Weights of a small mixture-of-experts language model, trained from scratch on English Wikipedia: vocabulary 8192, a variant of SOAP for the experts.
Below are experts of layer 6 (counted from 0) of a mixture-of-experts language model. Rows are named router (the router's row for the expert), gate (a neuron's input weights, with its number), up (a neuron's input weights, with its number), down (a neuron's output weights, with its number) and show model dimensions 160-199. Each number is 500 + 40 x the weight over its row's rms, rounded and kept within 0 to 999. Numbers have three digits each.
After each expert's rows: a language model's description of what the expert responds to. This comes from a sample of Wikipedia text that the model never trained on.

# expert 17
router:473611523509509577554446537476496453545526492490510480554478528525501456494478489500455491534524413578497421454474456420
gate0:514537578508434538496470442547550402525534483492455477516496532482457475501414524493566558544511501498504516511534524448
up0:446460477452538410474503475516448540475478482489513496506493501489568540442599445437508408470497549445487487501471525552
down0:547481482550492507520521451563515470494531484415503528513429492517504603551516546498568431497466500458531565500471457498
gate1:470540526474497430501469514511530436507503527486499432523553491515480418485449430479561530522565543486568422488443519504
up1:505500485573500511513442554440524443495475415509495478537537544490525447455449411479535499497452489495554457503439479510
down1:593510486572465467498486483619505503530515426473499510502514513506514561481534475551456500489505502466426510497472533537
gate2:465488494497482470543461489511493497493500516513448541498554523558503514462477474474422461519488516469488440510487470502
up2:520475452468451545422469483459483443541455489462498453503537509560489477544534526514486558572509481497452524431462522484
down2:501517441491477450522530457498564503521499517464461538540426506446481556478404464485542460455496515531417496462482528467
gate3:557494504482496496480455525466514489485497496547508519524450490472497474514484441501472536480456473490535475449492485425
up3:543530594522521495492527527489462491520524538514441494463521479484449528487520530458561512489476463569474540401442481466
down3:543442533513566492494481467504501508589511414486491509450528491502583442494517466482498572520515485490459530442558561457
gate4:413498527528502494545570484460478464542501457521498484499525495480462538523476540411544468555480520504527521491473529400
up4:523483541486495526489496483455462489486491597534446482501573429481500454476490472522500512540515541476478477467591509565
down4:520567560492586492468513472522504510434538420509481478509480505526509505526502470570491435416517431498547443451442506506
gate5:486477560549472540551459508522452504543463527515429511492499530508489514490535429471511437511422494516429508595531456490
up5:441521588538418472443482535557423503514505537528536499495561466530524503446514488463462552486492539526494473521440479478
down5:440414461570575504509554451500504546488483529534580486492613488523506530487511458517570477445394497458528514485528546496
gate6:424488524517506485558484506441485471545499475540513478550463502501495508491465435478478565562496486574526520473432498467
up6:571452483482503547442512495517516471452536504462537542489481507478478540502493552513499456450544532482501476516556584464
down6:417416479447502423485570479439469525531447501516532517438528478488577525531517520480453494446549467476463470505543493464
gate7:486540561513530579561524477499499527519529502434490520529466488501519570480475492479502489473508491535477526472483509437
up7:502513523523528503486527521513455455510491470501492540490482450533445521532519489493507483498448514532570453542442511496
down7:484482476526525490490558538467570499562507575472503394530551454529526461516517501479521538468472491519551538505564477540
gate8:493506519493460553563482513482504422566460526452461530510501509482506547580512458508458468447545506533556466503455466456
up8:482484558548557501577510477527538441539515497502537547504556502485481421503503550500473499473473453513563535532414491496
down8:491485526430458513572503593506501496482519554517460554464494382511525511517513530507463454423513548474517434516463477473
gate9:455492461530514546461450523487477502559507542463540450479500518514489519479429476553541514469465556480467415486493523460
up9:472550501499510504417496560536534613477536524527558505493458554505542487491563593496551484520524471450440527463480512532
down9:496497577474492501526516474516459580505439456430576520500527519492502520514472541494526482479529438490514536503521457477
gate10:481525477472501485477438515472472492561489504410513500520530452509503545502462456485464497578554490541484546461460499518
up10:510523554425466506428513486543460492473526548497474517498480436557487497468544533562585456530542529583514444520516490577
down10:426481532451454502482500568531502528471495482419514494572513507540476518485507523560522486475435520578504521520442501500
gate11:500469492491518592508429473557470397531539391460496510523391491444517488475506487510489445515524487524504490495500478476
up11:438468432536472523481518475455485514488422470517498538483516544455518469528508500466488418403471499547510483551512550466
down11:460546483474542457508491473500513540456460523534503525516391554453523565501432559501446475506493461461498513460456520499
gate12:464483433434512522502563495532514416621517461511535487517506530539502451518506420496509486524562427516424461451409470452
up12:522517594460472501519442486523464464464470470451492454553533539522450544491483542452540503452500496518523492522482563538
down12:518532418484560514514463407514476460504512523573426475521496522516535520470600538457482539439501460534549542477477518590
gate13:500549482526489485560529535405482517556544446439517515542512442516514461536495512538562493499458435583484501516438520517
up13:512537487427501477510504549508445534520532482489574472566510528499520470510476476516500499468474502545537525507460567482
down13:496471439531526522536485490556404522479533536497581555457485586545457511496616520494534488439469516510534503524448592493
gate14:511496560468490517488553517518497477524502485560525523486476482496520492540509513572526481448512517530507461464467399405
up14:499540529546526533542541471529458519522416523459540484492502443502491519537495461509456531496523461473452468517518472428
down14:456559510539547531479467480607530551465517531515509449421489560428550513494512510462477424517475505588496441519544499478
gate15:488556504462459518455472515498438455545536452464516519513554496516468438441480495441437534499439505624527536522508490431
up15:408519547513489445516484536540505470528500529558553519497589553513470524560471462491470539527507436508539541471470471450
down15:530488490563486531447509463548518478473489537508574509444527499553528508552587507481493557525579518491461490607464520523
It responds to: Surname endings. Middle and final pieces of surnames and some place names, such as -owski, -ová, -stein, -ington, -ić, Griff-i-ths.

# expert 51
router:488515557489468538567486528466532479462499534455529475555469492519497488537487524466508470468512480574499485460435492445
gate0:466541468535450486463543461455532501543526512430485490502482489518538520586522411483485510536493555600553474483532557518
up0:527507511503513520573522541594489443522557450563470541516512486451456521569536460481496456521533464534494500439476529489
down0:481465501497511554485520479576489606520504452469491482418536523551486545513495444568533482441446485444478522554497501480
gate1:438535462445478472536422454492478454511427519445460499518476502506545484542441512493457484454549484514506526518487480496
up1:546471481524516558497513429479428520475567575512496523494519471505409501510505449453535514528546550447522423497549517522
down1:519430508531494481564498510502471523452499550541488466534453456544459475462462481493465483490491521495505449410502516450
gate2:479511525555446532490482476501560565519495486458463429529466514505530474468509591460474476506517527505463519477497400482
up2:528473515547505537460516478453465547527521472516489496530441533485532453599468503514438544486505567501497468445439449536
down2:530502452532460516387527482519401529519505483458514444530522542489498488557470483489504508505520486580473497531461515464
gate3:450524454489534487495537481461521465510522527471522465505442488512460516552419516497508525480506483540470482471479515494
up3:475531505468467481527569433486497425452516541484540473522528510498493513556455487461493541473494589502516447540534541466
down3:485517553445472477530557515468495453539530541469481477526493548498481442458498537479446470544536463502455470517507435497
gate4:465509535531489529450522528481470470455515537486441490541535478509494434527500497495516554538489551534465418452515487493
up4:514476530539496485484513516471444484470552488518449523520545506517541484552497485560506479561515556499476528515524431472
down4:458530483556514519530530519443527516518503521494503504480485565520463484554518484495568503417428485513520497502463457505
gate5:462501519551501422505454486462491487529480483534543419510518584534490454435504510508489504449493551500479486471551528493
up5:468489565538471491511573515511488563522510529481477442510436431432498522560480422520577481498494480460547516562472445456
down5:489522458451534502491570488520512543478502476466473494487475528520545518503456442518557489489542485544549522512511433528
gate6:491514476488414437521480490486535498519476523469481520521525522499483507485519539464573494520568502532472516460522444515
up6:454539501505467465579458507463502505526466520515494478525450476403488539490506495407523574483519482512456447498496513550
down6:536499454553458500488485541460485480549465573517521509462537498496526535464510463514472448548584471531554467509474561514
gate7:477535513407475415462458596466443550564487472470485442547544474474473501511474469529469507578554510502533492429540516468
up7:457463469546482466418538540487524531492479518614512527530447494493530391556490559514513549496518588480533505549427563502
down7:441528480508518529487526529484510479537451535539456513553498499528491426534476473535525518448513487449505508499447532599
gate8:520518529472566501475545592445538548512470533506497443557491514543480469547512435517542451537555444516455564518502525523
up8:443496484573429458561516523461476535504483569527450582493559447502512467574547501522528525517464552477557501477490545572
down8:453447425459458514447509543549518454501503460556516547503516529558548545509483498538492526462515528539516528507581505585
gate9:477511489454447463530534490465510494529531481430504462535490494506521509550508538512609535532528525492480520502474496493
up9:489552520518462522471464497528524455486534510455549516522459501492454463453455599502482501508549437548520466491505466478
down9:562524516512458543500468500457489487545507464522491507506547489487484492399520526482424485468594559536525452512546448437
gate10:521460533423471490497538454470542474466481486557484491519468496526484553494474579448462554529511484505568480445569485484
up10:511514540510445558525455446425527445507409463503470471529527491428468539505485537434534506442439469515484477550548475462
down10:638459527515500488463551442541552542495426479529440453450518454516450498453464516508545476500531475436474445503573517454
gate11:454501475450458501524391470483529446514476526485569475496472505475467489529487516533501509556477502512553491473435609534
up11:478508518501428474512460354528540472498527457494445492519498462457517458484495484554553592592493488532482493572464440514
down11:542565534585464484515540503519438518532522503502516473499525537454543515502554553476555530494462465491503505409463466506
gate12:382436530510511499541405498488549498509440496515473447508571509538505472501494466451443459503474465520506485483539522463
up12:489449536504460553547563469491562527559487433471527506456429522436528523488469538475449563532476488474548492466485438455
down12:546431445495490513534524486474510510491478494428561500477467506556532490521501481526508547538542536526529595512436444516
gate13:520465437499504548422559596498514532532465534538597510565459458525478454488466523476549503535575478438518544472488459436
up13:519441518463470471473482503525505506516501514514480527489507460540486496500497501521436500496507551515553434513454552453
down13:479562479469526555555532520481489524515545539538507482538502506448490457545521525470547479487526493572542563579525531456
gate14:514484526462451533520503514460502421501569464516524546524465516534509560482498492485521458500504510507549434480415507496
up14:502610464516444493504513509456605500499492551406535459485469478533497471557531456501566482495446479516560458490508444480
down14:426593449474448520493475498520526442462493482469494476559463579476485500487578479505534468491451484541533473526514516533
gate15:435394521547464474459509565423422541487484500506478513554575542535417543570449503517452521533501528572448479445467504493
up15:565505498527515524534482495544553409446488511508489545520444479478492541422494499449533503518525493524510454578495465492
down15:569564509488537415491465515520574546490491445513467513562520489514508478506506474463498475518533514484553476491488489378
It responds to: Adjective suffix ic. Suffix pieces ic, ical, onic, tic inside words and names, such as Benedict, difficult, Gothic, plus capitalised table or name words like Total.

# expert 32
router:464557547529464510594468579471539467454444476540471502602513511485485436538474516451452518472512492565513522473445452493
gate0:417473532522435460568516460475537558482438477491481477515539474446559574481516538459501488500408520505569531490387457459
up0:484564494505545452537494470506471507513483520526516527506498491520465475462509620479524486529449467521460481485427549473
down0:499465500430480522563450473531510488462519500527567501404488494472471502476571592489438511541434504426463470506470557477
gate1:475441501526599477514489501486438542494535463487617468502512525465496394535468455430426520477546491475528538493488481530
up1:445463571493504543443473513475438488580429445539467461481471419521474431497512471557503482513568482492497512514443431499
down1:500519553528496495424462458545491481554506494499505528474471471557416480580519481470574522520511485471510517466569472506
gate2:483434490488504466443543577461488459460396497477460510547525441506504457536491523539559549535503511508417539473504500536
up2:507571544426500545461496537394480536479501426449461503494463554494495484504455481508503502527489481471567472532511553520
down2:479525465451574534493489481556517535541399479485530525514467484520406533585558457431501510525461513507545530489460501440
gate3:505538478479458561447460531541479495536491512525509519526552516499514453564436554532410484494488454546437545538497502556
up3:479563552457409500485438555479460519500498554517536508532536388493503455549486498484501509497568430444392476482506534547
down3:468526538414513498448530498465510500526473531470528464499505494521503541515562486488501525496486482466456467421535547540
gate4:490491498519463447567518509469517490580451478473501484553496538453512518513515518463568441533460467529452438485381541441
up4:515516542483472464524488537543512554483445471499487504549488530526475524457526455403510445518449455534543475480499461470
down4:535528500486457529443544541465471486452441497547504503523496508480547465524510497453531544541531494533488464458499498485
gate5:474415526478488513542548514454626516522435436527458454621471460489485520564479437589531536501468452513562553528448466504
up5:442474546456424535518539583453547495478441475486470504554523453511507516481490470516561527453488486533535544535511532462
down5:508465459556491407505438538537540599473412391526549550537460474491532481470430462414411485542506493513563477531503479428
gate6:456502499466469507536473538488445492516500473521473569523512467480514502516547547520542500493463472454535466447482457422
up6:435477509520472492454468473478487450466469469501526489430542465466525512454518421454423553507472479473475486503513477504
down6:486490515474489519516512437533470507445476456536507437491502448505508491500535542521527550488472537543501509480514465523
gate7:494489490456508519526452545514504571459529505527550500494470412548514471598460531379392522602554507506534474401427473555
up7:543573473531498522476566540512552530472491472515493495486513516518495443441488491461584515478486510571531455540498440511
down7:515503465515467494507475471497535509524475457561427526541489461477471513462475531444425478561450517491577472504501492528
gate8:391482521515501522536490512513530522474509542571434450537504541502459463537476512489550460427583523535529508467548475447
up8:406403500512430481582546531483518468496468501545502447494498500452481575505502469535518523485483495487504461509498573475
down8:563493514497457518523500466440486535425546481542506511561474507485444449492480520541543496528503542526488506451472515463
gate9:511501477459442510531526507501484523468439551489495508553487469491491510558456446411451528457527532537506529517466509527
up9:517484503503510481480553445468546512546527529406514470496493546502483434504519484530508431450521511453553461549561557544
down9:402456525479482511552606487594495433538528474555476503528505491509465532549466500451531463449494433499489485462554534519
gate10:520497469557485478524430527482487501551485466439461478517498584465420553498484560492493485509532532499486542546467535510
up10:511449495513440505473423522557481526513535549502467506432508501513506510477494496562584488514467487489455535523527506541
down10:521464519513446460453552560461518535521534520526513485430484537478503474459471510482476514566518402511469483467581463494
gate11:487497441456510489483484496518568438483402468471469572525488499523495498553463483513579494457497491529515436445513501603
up11:437454450482510500521464535517458461495550491581563464471494510494522489501551493518560487504515532386460419532522538493
down11:490524450454513423517575540412420445540559507505496479509507420466452466509537503571515462485420452531524453593482463534
gate12:468533485495548549510545524537529523477531493426505497535527486514511545503431571473449472487473550540535523449509486544
up12:534440469483469525478478429502468458517486513537440508437459522499477507433506510487519500488523533503508481537511494449
down12:517489493513528489504494567548506481572441513526514456571494506502534481524499485437442518553469495515504533570526491514
gate13:518481434465539493491494524486453506478523466450534565590459449467474484452464526412539484486459478524520427491528424470
up13:539547476428429448538453497499530518397511402478542516542521494492497445446512505527487475438479412489491458555495503465
down13:507511468497470559538428510453462492423437453515499501540514537536491543417582443399503516553482529535523503510448496504
gate14:502444536530462431560531547518479503470409495468484512466427482546509512515473542540533442444532484510471536419438527497
up14:567547531534478481454494456420519475472542493488562499487481547498439486507510502465475504507501442547545456504564462509
down14:480487500485496512466499612505506499512462523435500522539464480462537400521508502464474533528486567534539502483440520423
gate15:471521534505456461590528530519521569465531428530401486525555548504500528548488451517507461522470576543489501508447485476
up15:505494498489504452419563438539437427543499509566563524521394466524486498454519549515466554522536495495549475480573533513
down15:526510519478477503506455456420516499464501452480494530467416474418569455514472475496529473511519523582469489534451484474
It responds to: Mid-word name pieces. Middle or final pieces of split words and proper names, such as Conser-va-tory, Arrondiss-ement, -burg, -ington, unident-ified.

# expert 0
router:463488536450399556594499527434490493482493491510487457541512523561491529462471469511427506522535506515485466472528527445
gate0:445524521458520481495542508484502420495552531538518508516526437556445425529492528575440500494525464491486469495504406526
up0:486463473478479489424532504448530440511480517561524473489502492538433548482444484597503524519590490506505509520509551516
down0:496469513479575584504530469617560447484595572477514546518448485490483474524551453557438507462498488519468490522533592526
gate1:459474443480452597498491490441524513502533469516481498489546490511524559470454460507499541493504516439550519541507547464
up1:468536501470573510558490521516435502484562519501536492469583463549480475498441548478473426445564487420498529440541568484
down1:474411517486532507475522473464476517520531623424523476579527550526465470465548506523504515413487495526497393440498507519
gate2:497493499550545604536525528481522510438442518534465520504490417481500484469465467496523564460488487612493510474502450496
up2:551451543540611491537465475509567437465456525553468472493521371531540525506480461425543586483484498568470479425514434492
down2:563511480457524546506548506447522467472492448498451478441494488459589553539502526480479489488516496494520529475406520529
gate3:417451538585517476592482524468484496436456532502481457524530448570506477549479538531567541536480529557494515473510566487
up3:518528469462531494452491507613535506555546537548531546508510423521489452513541535464484456551478483472567555529518457610
down3:410519531495448493472490479582467475567510485518570536513431517489448469508530470508512496482501494538555506529530508514
gate4:506511534479518452464469489463570492472447486485449486503430525566459521539510505503538498498479527592503532404542475500
up4:516494480489499492454529424472516495582448450485503454502452572549518510471498494467527504363510536498525435431422546505
down4:467464570484515562504469565525512443607462490487556546605520484501534482474501465533460520519414448571566481510489548474
gate5:439536480459413473525550474469478525480487497461511430534514463526461542500486456546477566567561450468506529541479451462
up5:463499549481428447476522493463492516527466508530471468519518495497518576492497498511474563561573510478501527554451448496
down5:475507497512501522500576504437572511483448416527508458490464520495493442475523472402538450536499566476408449507459475533
gate6:456500546532505511502508422508527431491522512397487513521508506558487496472485549439505473509523513508529475511514524492
up6:470520530502482562502505475474502521501469516450508523504530497552499482475515552387507497434532461491492420528508501446
down6:459512467550454445441511543521573541518550558458487434538502544505520472519497495472527495415497469501432502490607494491
gate7:453431452539489572538502573443483471444482514495445433522520508519417529503510413580508505557497509584547536455460546516
up7:574426467560554521456525395518583439465536514469430450473531539539499517494525470569453531482450486504565498380543549502
down7:472479531578482487542517462486418596479497484508452467494558477520504543499486517517543547572496506414604465494449507514
gate8:472498427478435532435492488441480592455486507470532455498499550448470452490497461481477523552576516493472533507513425476
up8:459454441514534499555556495464455496499562525427481467494453546475514508520542504528463431490448538492481547505531458482
down8:433497569473511532524550494507479484481496468602551483452483491460501471461524557493499463541531466542468475607503475483
gate9:467386545461530518516520495476542505493498466492509456486471477491494506481493447577542505518509511537484526470493514481
up9:473565394531553454430567454469519523500474510552514531512527533513489437530470505492507498471474461427504504520505477529
down9:512536486475461510514440533503437473532495483485462521501549491474443510493523514488538493480538494550425509552480522461
gate10:458526520484514415528485503496448556503497496526508503486510468502499503469455468510566468506482520476522425470612516516
up10:507506598499494497554457534490444479478497477508530585468566438525535518473449476482515519521473523474508448491602506489
down10:455528562480537530538542476492511509493545429495525576449459447476555549534523476602542549469487544495451456547548530435
gate11:488568458524532494478538445498490500504529452487531514511541506549456456445420497487539496454550471395555467496549518487
up11:415475492450384434520518481438498570451487508454449462517475531466414511426470403469487510499601509459494469558470450447
down11:518488506517563506552515443536459543496522472527502463490436517475476524517557535465503500445474526497495486506567540488
gate12:489545473505464530552480489456506475495533472493555491526543553522503461495570523435457465467450450496483507514485495466
up12:562429482529548483425444517528498440503494539589506554497465544477527530544530524529506528511499512520510570437593481530
down12:563467460500461541524536506482523465466513515538534398518456523470480412529563537516538477447471462495487489547515550507
gate13:560539456492634502447479465453465468596474452496463454505473548513486504543515499453477455503524512399551423476476506443
up13:514498458534557556463473495517455498509551470476541502559405517552517437511436521525507464548520585478547554525498536542
down13:538483465575517531573514516544500413593567528515489499491460536484448474553599415553500449502497510514498486480500505487
gate14:482501571448534479547474489526498436631511517545479519507511424560497535514481467494495492567551515487493458433565457440
up14:449483403500470479498538518496534521388479483516504497490469547449498421486540473497466458473494510504520525541478489516
down14:490567514483433529484532485436532488472526483518522427467492467465565581523486481529513548511490484459505495504539476498
gate15:492498501410502572503479541491496537472478465554557486496518541496552502430485508481467509472535510503545445569518542526
up15:511466527445473461512498483534490487543476478549501513496477486482505466504546435546489521530534509433502483503491413512
down15:520589493560534523490517475525484510486493476477483486404469504540548597507504494535518489488520513438504539485494541490
It responds to: Purpose and verb prepositions. Infinitive "to", modals and prepositions linking a verb or noun to what follows, such as opportunities to, agreed to, could be, blackmailed into.

# expert 30
router:486488537477449506522458502444511482485408502505418445559482509559423552531493414568496507473521484542484452465527488453
gate0:445403526499517414480499522495486562463479498511506495536521463507415431562463471516524510571576494539512532495547467518
up0:459566493467515487519459512525501513571498503538536534527554481553583504490430488562449496560545570458475552544584503570
down0:472487455554401478553506559501469511481479538519510448489529519528564504473457552493507482522507615524505541494465536473
gate1:496419436565473451598525519436478483498496449524542408473477437513471549479416453590466542500446556547516502496499535475
up1:517532538488547582383474447554486475516511452473535515493537497495544459432503564436517529489500473485493489497453504529
down1:514491447549476495582454541491507504451536489458468518522524452491497504504539507445500537485462503475389565460458526509
gate2:455491475442544524486483438469491496507450496464520462528563521543503558524466528462461463471494485489440457564541464469
up2:467496590451469529425441508525565480481445476548530578516492515491523500514559526485482573530588442527553557488430470543
down2:514524497520508420558517533433532614491504503500516432445458466473434484509512504426484467549543523395570525505487459502
gate3:538429521532512551465480505529466444469500495529487541508599477492469546517515450385445467497508532496478492469519491465
up3:504494537523564485479530518553432430439545471520461569520551448533464495495543520448537474422487543498421446491509558516
down3:464539496462543511535533505453525523530507496504550501508462497491434480535502547574525448534434526460472491564524447561
gate4:562548459467474548553430531445492498469478459586498464536498578475496541520490539460547507454418509479491542493448456500
up4:449410518513523501524546526522432440579572521396527467467517472549483518545509491495482507477479507598498509512480525478
down4:488530465460519521491434457486476506454524480545562554579504474560448496475550521488509578536487473541519489464482491471
gate5:445434489442418566566437470472512444455540503493493488476482518479462507437487520546475556529495475477584471544566514487
up5:454499392484507529480505538479534486490519517512484526462480560486471546454565480463500482510577492458602473531540458457
down5:477449466543521507476543500518559542483461573470487449471466524449474509508532481516481568527552540512487511530574461508
gate6:509451474531524481508460460555451525472548490477508525504487514561473522477505483531454477545539542437610464456561471521
up6:496493525480490456481513478483490457483601501435476436510550481529473467445496397549467470489503574443546442446558503536
down6:561489533505522479464485492507534511428559470557524497531458531451490483482554473524525510526458507480461516557409528537
gate7:475589401468431576529521536488444437518563459556361465522470474519525488573484504570536492506514544490450513484510527498
up7:525460490526564496533437474469529465508443543486547558509480546512508535458472504477476560503468477474544482448412487492
down7:476451533468512457497425526482486509563507576515533474544521501518522482485503610481479535414519436496502485521545518553
gate8:505527460560486426462513526524478481527485500518507446464491525542425424468494524467399482568475496475533570530521617489
up8:491522471557517427448542510492466549531515502473630492494454500545533484497423497441460466519524530493532490563515549483
down8:490539500471487538551458504510520560526525506461492611455510483521546523523494505502511517478539582512509507507466513471
gate9:509487502463491553518467527513445426522504458474499548497511519482455543524502516505475520472474455510477519513561472538
up9:507560431381473551562567458454550468469482483494506475514516482532616517495492472496500523459420494536489563497527430520
down9:502519430514499494441560492470512499537488520465514461564515457448489487534505563587565500505503499508456533514528544555
gate10:480472508548533511467463497467427459441539554524464443509473577518466486478511497479517578516516493429540494494453488476
up10:479469528463546514535414481534483523441517516478574505548444497478567514476538472455586438501522512543441470469544510503
down10:523437503452500500462481526490549514526497477518526595459464488503491453490464487521511539549501480559548491427524610455
gate11:533498469566485494542574527519477403550523484551566527471471521532386437536521416563518467513524455488497467500449458407
up11:553482569465480470508424427479521550478467550495515460511470561454562571477489490458455470507497490518517471458476503514
down11:488509527525482501443470480472533459492494512479446468506585463428507448534548526467586502525594534503467529539478398516
gate12:407458549509477517461520543474524528507483451500494539462500419462438457456438507546574429491548497471511470529358459423
up12:512488565492429474502517559534509574531498509539536514509485459501536468447490482510490423501519494422393464469436466501
down12:489509492489547512443529520501502486487480521507517509502519495502469503530481440493496467519527486500434537476455521538
gate13:603538513487448394533509481508503468533397431570464449499471538530493551495532441548528523532495438446488424486465494479
up13:556508533490551531486544472536494509495431468501522564563530507557514522530483484512514456486454428462490446423510533516
down13:523451429509503446512447501540450484527545538472504479532517510486534514531483471464537507473528562521546458493501521486
gate14:429447542512480493512411495504546453529455563550456454534522571526431512497441400567500569572499493573493553504461437452
up14:532486517499522537492547545541456544492552445514550535457415523462567549504518557421500470542483500481477521494500522486
down14:516498523526453508500508535477471512462484492466539514469611486518491479456412520431617496488490534471481490529497472447
gate15:461528541614507505472486543493544386495492534440487476478502415481456441443434432561513459473508568516509531501463557453
up15:579513450414493538475543538524506507530516489515545478500529519551481540492514504533474444449436489540519490480496475532
down15:503456549492430530515501500557481502486519531503470618552505468523427528536456524501436535530519512529517487460461516488
It responds to: Relational and temporal prepositions. Prepositions after nouns or verbs, especially "of", "for", and time words like after, during, following, before, upon, without.

# expert 9
router:491509535505459502529477559450534508455459513526488451544500532508435502507501418505467493499576472521517513466519550441
gate0:405530564546508506494492479522502567496481445425514531463458501523446470457521513492425500463530426533517473435494513493
up0:544465554523480497507478477470503492551468523496416530495568541516424586480473426479424560493504473527464495493477458525
down0:524486496496514558524478470499509414511505497490524517505442443531491510479519506544520452434583537531550497558546524386
gate1:460555512436474486476506489453414528595465523497435540585455484506505480450413487492501479517526505523498492474479562471
up1:502517483483449503487504447490496564508451455500485476461453466481504490450492426538464526468551544500485500557452522423
down1:514584480459496409479470511499456547490430502603469496578567454498569439521555569587428488512551564424487498535470482499
gate2:538478475540476498470507493521499456451524543485534449513541496525472446466469458493517482447524453530539464535560527467
up2:457463507512444543499544495419460525542462524470469514487515557504577566515454392533472544451441442557506503534459476483
down2:511469549501476476464519543489459478519479500477513526441489566510567567484528535451466471543433431522560504529520514545
gate3:470505536560554507505475536458474501502489426476484518524500432520492534475456540434437485531424482492515465453543562457
up3:518475459476440536534546445530475468516515455483494468512404491522484508515507484523432521450508531535473532535489456533
down3:467496538552519503428558470538504478468499495445417522509483519552513423602494477450526505502480485485491520439508520541
gate4:507489517563491493526495582426542533559489466505512501549490481496414482530491514578551509560559523515427482536505512510
up4:537473473527426532541452437493446455519490573461490529473546491514523455536541547468521494531496432506588523522550424511
down4:430472466580521502508468553478466521492481511479456464440494501580568555512572591548538566467479415492550505513508518505
gate5:524483448439516486531473452526517478553521601527490507491455485522477484547504467511497546456555487520554547468462467431
up5:532511495462474507490459496506491507471536525489491509544521518504585545520467525477398465480506555516454419493618514535
down5:539446505517442526458466522491418520607507447527483513560513442459500548493503537397469496531490532511527491476450505522
gate6:538502479472511473528548561443474530513483443562485455547505541524445512535511448530466515493612455479558501558432474503
up6:439539483527482523513495461556470561432524497437472551460525467500571505490455488473568503508437519486496475431555517452
down6:483460476445478502458439509557497493589481488503480543525484570534491471506435536458486512533503545479521539463541504522
gate7:505456478540451542520506473513482527535469573505499542547514533529433496530541470550529549455498462503561526517476607496
up7:497484437526492511424536535510463439469623478470534470514529493493582501527534515477460455522469494511470536429560573542
down7:468505522550505539545504522523405500541530558509504528533515473538471517399484497493518547521420475601486453513522535484
gate8:488553462575528498557524422504519498508594498522463486521498540491583468516472481451533455481543550437485523403519484486
up8:467554465415501511468465525518453481532479470420525500480507475538502466540515501529492557426506429514492518616398562446
down8:467563451526513497461493508489481515485474552518471510491540525428478449496494466535474563555536418436498521512486528430
gate9:412516466501505506459464567480532484473506432549511519496486487496418453530545511493497517509488454420472576510549552483
up9:511501553552511493481539563476473533540518483538567523464523449477418438453480499486514505485560458525491500482465447517
down9:501510550507461495490566577540503476539507547517524530564491526540517481556445548495471470512470530508481478474437535505
gate10:503480503417473525473536506387495485459460440507449468509507575514419543527434454508424532434487511518531499534529497477
up10:444507455535506507526508504549467505517590453477505476541453506466564432511543500548484477517523576500428486453457545511
down10:485482524595519530549559445419477490509577534509546549535465467448502457487505542544406471504550446546444522504547488475
gate11:465475475510529497481525478480477483499423559453495487496514499518523514513493486411438483523471498530490450521498549506
up11:484530433565511502517556516516490445478491558528459483495447494442506494504526472486466482512624515473565489554542526468
down11:568464519485424507422436514519541444466484506604537455444554592443552505453529495466425522508486399538513535501480511562
gate12:485503476546494493534541526511486468509511524488527470498463495536518490548409472542485468585513490486455528474479511512
up12:462439539516549548502508547467473549510472439485421552524514502495472553496525552506527482473425489546467501530476455529
down12:480543504417537464487478487456553496471463526515502514484534482505497483478491543520482493564571477469468529472495464509
gate13:531510532523537444521467501565508406557484526542501460501459536534524531595500441526439449554463527520499541440611483501
up13:515437487493459511504450516510482478466492529456469512487525480480465442448520455479499521463563445525503508569393504510
down13:475536555484460537504521502512412495496403523449590541482556531547529558454471517480426528554523513529526510525475516534
gate14:473537482477458524516479524493474481457497443503503513520518514526451499484451494520484499532529491500549527502495536473
up14:521465487539567488500486490502494536494534520457449454463489445475574491517503512497506494478466523545427482488510404595
down14:560460430473485481497528522472507522542490524460506459494556473478466506587520483444475518470527480469516521541529476451
gate15:507374572521502514515519528498482480418474530564497461508479503527421523493534460535489516488475506530559465572471544497
up15:513433459452477458506562504497493547441493428459509548505406514462468422482536494501452546460504445489509492488503507466
down15:542541441452509469529547490483553479549499528518530475483514498436529581489483459560464468546540517494487552508571525564
It responds to: Prepositions after verbs. Prepositions after verbs, participles and nouns, usually before a noun phrase, such as part of, aligned with, remained in, by, into, through.